Below are experts of layer 7 (counted from 0) of a mixture-of-experts language model. Rows are named down (a neuron's output weights, with its number) and show model dimensions 384-415. Each number is 500 + 50 x the weight over its row's rms, rounded and kept within 0 to 999. Numbers have three digits each.
Before each expert's rows: a language model's description of what the expert responds to. This comes from a sample of Wikipedia text that the model never trained on.

# expert 18
Words and pieces in sports, racing and aviation contexts, such as Euro, quarter, final, inter, Men's, "replaced by".
down0:464538588476403486495416507478522502415444560490585433555468542558460516534486533486362534518559
down1:570444524410495438549471484448496524466574474498439566582459452540431501452574500423458566538490
down2:470486532542455486488474632545496512477557426593489560471486475408530497473574366517534596543480
down3:527494568515463439593474441588489482531500516521591539483516507487574521432533392492450526469451
down4:508471529478475563524562443441538450553434481473509480465515511509458467539435500530465512484513
down5:499502454547522481497478490413465594497580440489515558495520518498569495565497509423534496507404
down6:492593595542430513436530526564527461529465445525539494509567493441567483491473457518484508492472
down7:501424441519426557428416494506426453564596487582458485489454536401513607526471517602523569474518
down8:452496423506569546549512491460438576429583492473491635425507535494501507410466464455464509526431
down9:581501523543489450486525565596548481562517451514527651566501518512399471443545509496498475499479
down10:518483411555556493524516475493526429379499574433496528477513456605476546472474536526459541538423
down11:428534456506535531551442478569545485550512478565480476459578591477556477569463452449425431459498

# expert 3
Short consonant-led opening pieces of words and names, such as pl, st, exp, Pet, Mont, inside running text or tables.
down0:494424472517454521477583571382516506552558474573500436460499466482575506539534505452546483402456
down1:419471504480418427536389577534451502484440470481473592513451474471490584464448462459487501519510
down2:436510552496510537568546557563425491394503543616509492475506508515481464418423497487549606498542
down3:461544538494431401548567512471455574483505486468479468594474461473439514519497513488439566481494
down4:681475562512526413471526537484523493504510625378448485512568558472552512473477431498438527447485
down5:513480451484553400505518406529467521454553559537523492521516518499507495498481438426464491466556
down6:544577463525539519492562496550422445531485482473482484492513526492461500413522450537506518465519
down7:511552482518513524518457505563391540523473478434521515531497486478484604556498467462499573398562
down8:506502447444469523556533504516485472524458444552500485545516471574389565522559512503470421603544
down9:518469476480612561393524480449478608457454539514441525553512480622482513357515523480494473533440
down10:516524418521505455419524469507417442507511501498527531511553517534467546456508572490561449553507
down11:477556449485447456525469532534569464554549521505460541415437506512542432399563507543524505560479

# expert 8
Line breaks and dashes starting infobox or list lines ("- Born:", "- Medals:"), plus adjectives like social, political, popular.
down0:549460511467475510456567484446534510492475553599559634468620440460612493545541575489500453493531
down1:422411508483392600516538486481529548512575423452579559517522541476518471442542457551509498424492
down2:497509477542447514502519499625501555483472496468518502525437589425542476546574487502440421499490
down3:593499525480535594504441482536553503479588540516488431508515445513489539574467411632521452499508
down4:375412512526493479485527435496493495459419456507513487463402472557512482543386502572441479502441
down5:450391531420513424451410442481478558519584497552517482529543498637470452465510426543523413473488
down6:540438473384514478450530473471531428496437508509491471512353485521477487477495480419445561476510
down7:500493422496639488514521468506495574469603468463416503362512473440521568435513537450529475520432
down8:554401490488460495504566534491519522441534450645440517576550462599489514497531487464498541338441
down9:542518514522494529490474567444501482439492460537471514421603504448461472517470588601437498509511
down10:478515470532339448552542536515571463536440518500602500427507504476465516593428487509436509527591
down11:476529497412549543626581359503526510541526437507447472556447440484500425493509520475465533479522

# expert 29
Sentence-ending periods, colons and prime marks, plus word pieces like pr-is-ons and table cells holding negative changes.
down0:512541556479593552502540538543518495486548551497552511428530456402467530593540496546470484489501
down1:392616447484510548531452510533547538549501435549539495557521516481492426582403566450547411509493
down2:473546595469547501484489551518518579423447480454513451547433502490577458480453447476491528516500
down3:486588568521505520376529434456517577458412565510497458390451468499508465437534454459371511484585
down4:475574568560465430442529489537426528552435507490444476590533505444541459521473528511483476532553
down5:574523507574481499452431477496475504546467539491447504553538384510440512533465501496461488425554
down6:500531454554470497536528462563469438492391513377502443519497502439522503569530410438449546523555
down7:424443467414455538400547479483467539444586508412577457407487475507622473612528503540519499482443
down8:486556575498596530563574502541554503551486565544547487471571439516552457436573485547485490452527
down9:587510495498529502510538485459509484547548603520498531578510495493450509492514548488485402491520
down10:453514527625476504451581539495577362488479455469515548442478464457529505520510554509536524630534
down11:536542547454538510521452432488504463579481506480406563423534466445486439402434438537490553507467

# expert 25
Male first names and family or person words in biographies, such as John, David, Robert, father, brother, him, plus narrative verbs like married, helped.
down0:501471517480365463497487422484602432546470504493561523418434432411443527497518487503467398438500
down1:554516580471377436574583400490397462435456591529555487634460505493543402570459401435546481513558
down2:593487517524533584598477444497453478461461497472507521532466575453535535515441451582420512399567
down3:543512478486440564556533545541535536427496589429561502572503525604555578447494522501537619419423
down4:490505567474518500454412526523526393463537553505478547522512522517447453425491499438495524490491
down5:470471427541536522577426609441436528521405577543534456531475460501494534538539521497515483547510
down6:489440531459532500557543500532504497496469523512489543517566478513597530480484527454476521419509
down7:538433518589486608453578531569447489502518495478512562430544474528565484566450446466506476591511
down8:563529588476423481616514582533529533479584504438526613495497496525456531520422500455512444413484
down9:471440487456502507481527540530427410459458597472484446513453553520525562442443422457567563564520
down10:436418513543394446582433518569467439560503471498474521526587579455449483460523466394524402445443
down11:492484513529474546506409481429527517489519513494556442516551482461514504487464429402526478478530

# expert 5
Connecting words such as and, or, of, & and "No." between names or numbers, plus some mid-word pieces like Y-um-a.
down0:532558506508443507488635489489580545540398528574565458441547421445543453352514449574473458599528
down1:583527489491450404521510497512578398472508474507425469485435542491501397469552473524441561477525
down2:513526447486464465451496532531463458488510509527476520492464506503455481496496551501464527470523
down3:551564488489498526560440465417537528412445538466523493498484590479479559565517460514468413409528
down4:462500484492493486500480530588437452544540459493496536579466479415468551463483439532552531592601
down5:626573455564498478436541513551389414446493579488495537552496445534596530444527485450513532429449
down6:450438601485496393526462548457388443520431447510506409443450382457461497476411493516460437461552
down7:489448481494536520528604578494496428443525523473555570439425540487459537551495583527493520454591
down8:518409503628448499633432506562519472501483457462544453510438527538544414551547540462463561566676
down9:510500534469561461414465496427504443492466497467437543464444537542515532444504522515536513485507
down10:522527484521481498523554565466554573486630562467557495509569501411518463509439503529457585399520
down11:463449568482433409563458526558481530485513545500438481512480479455462418449410455477554482507460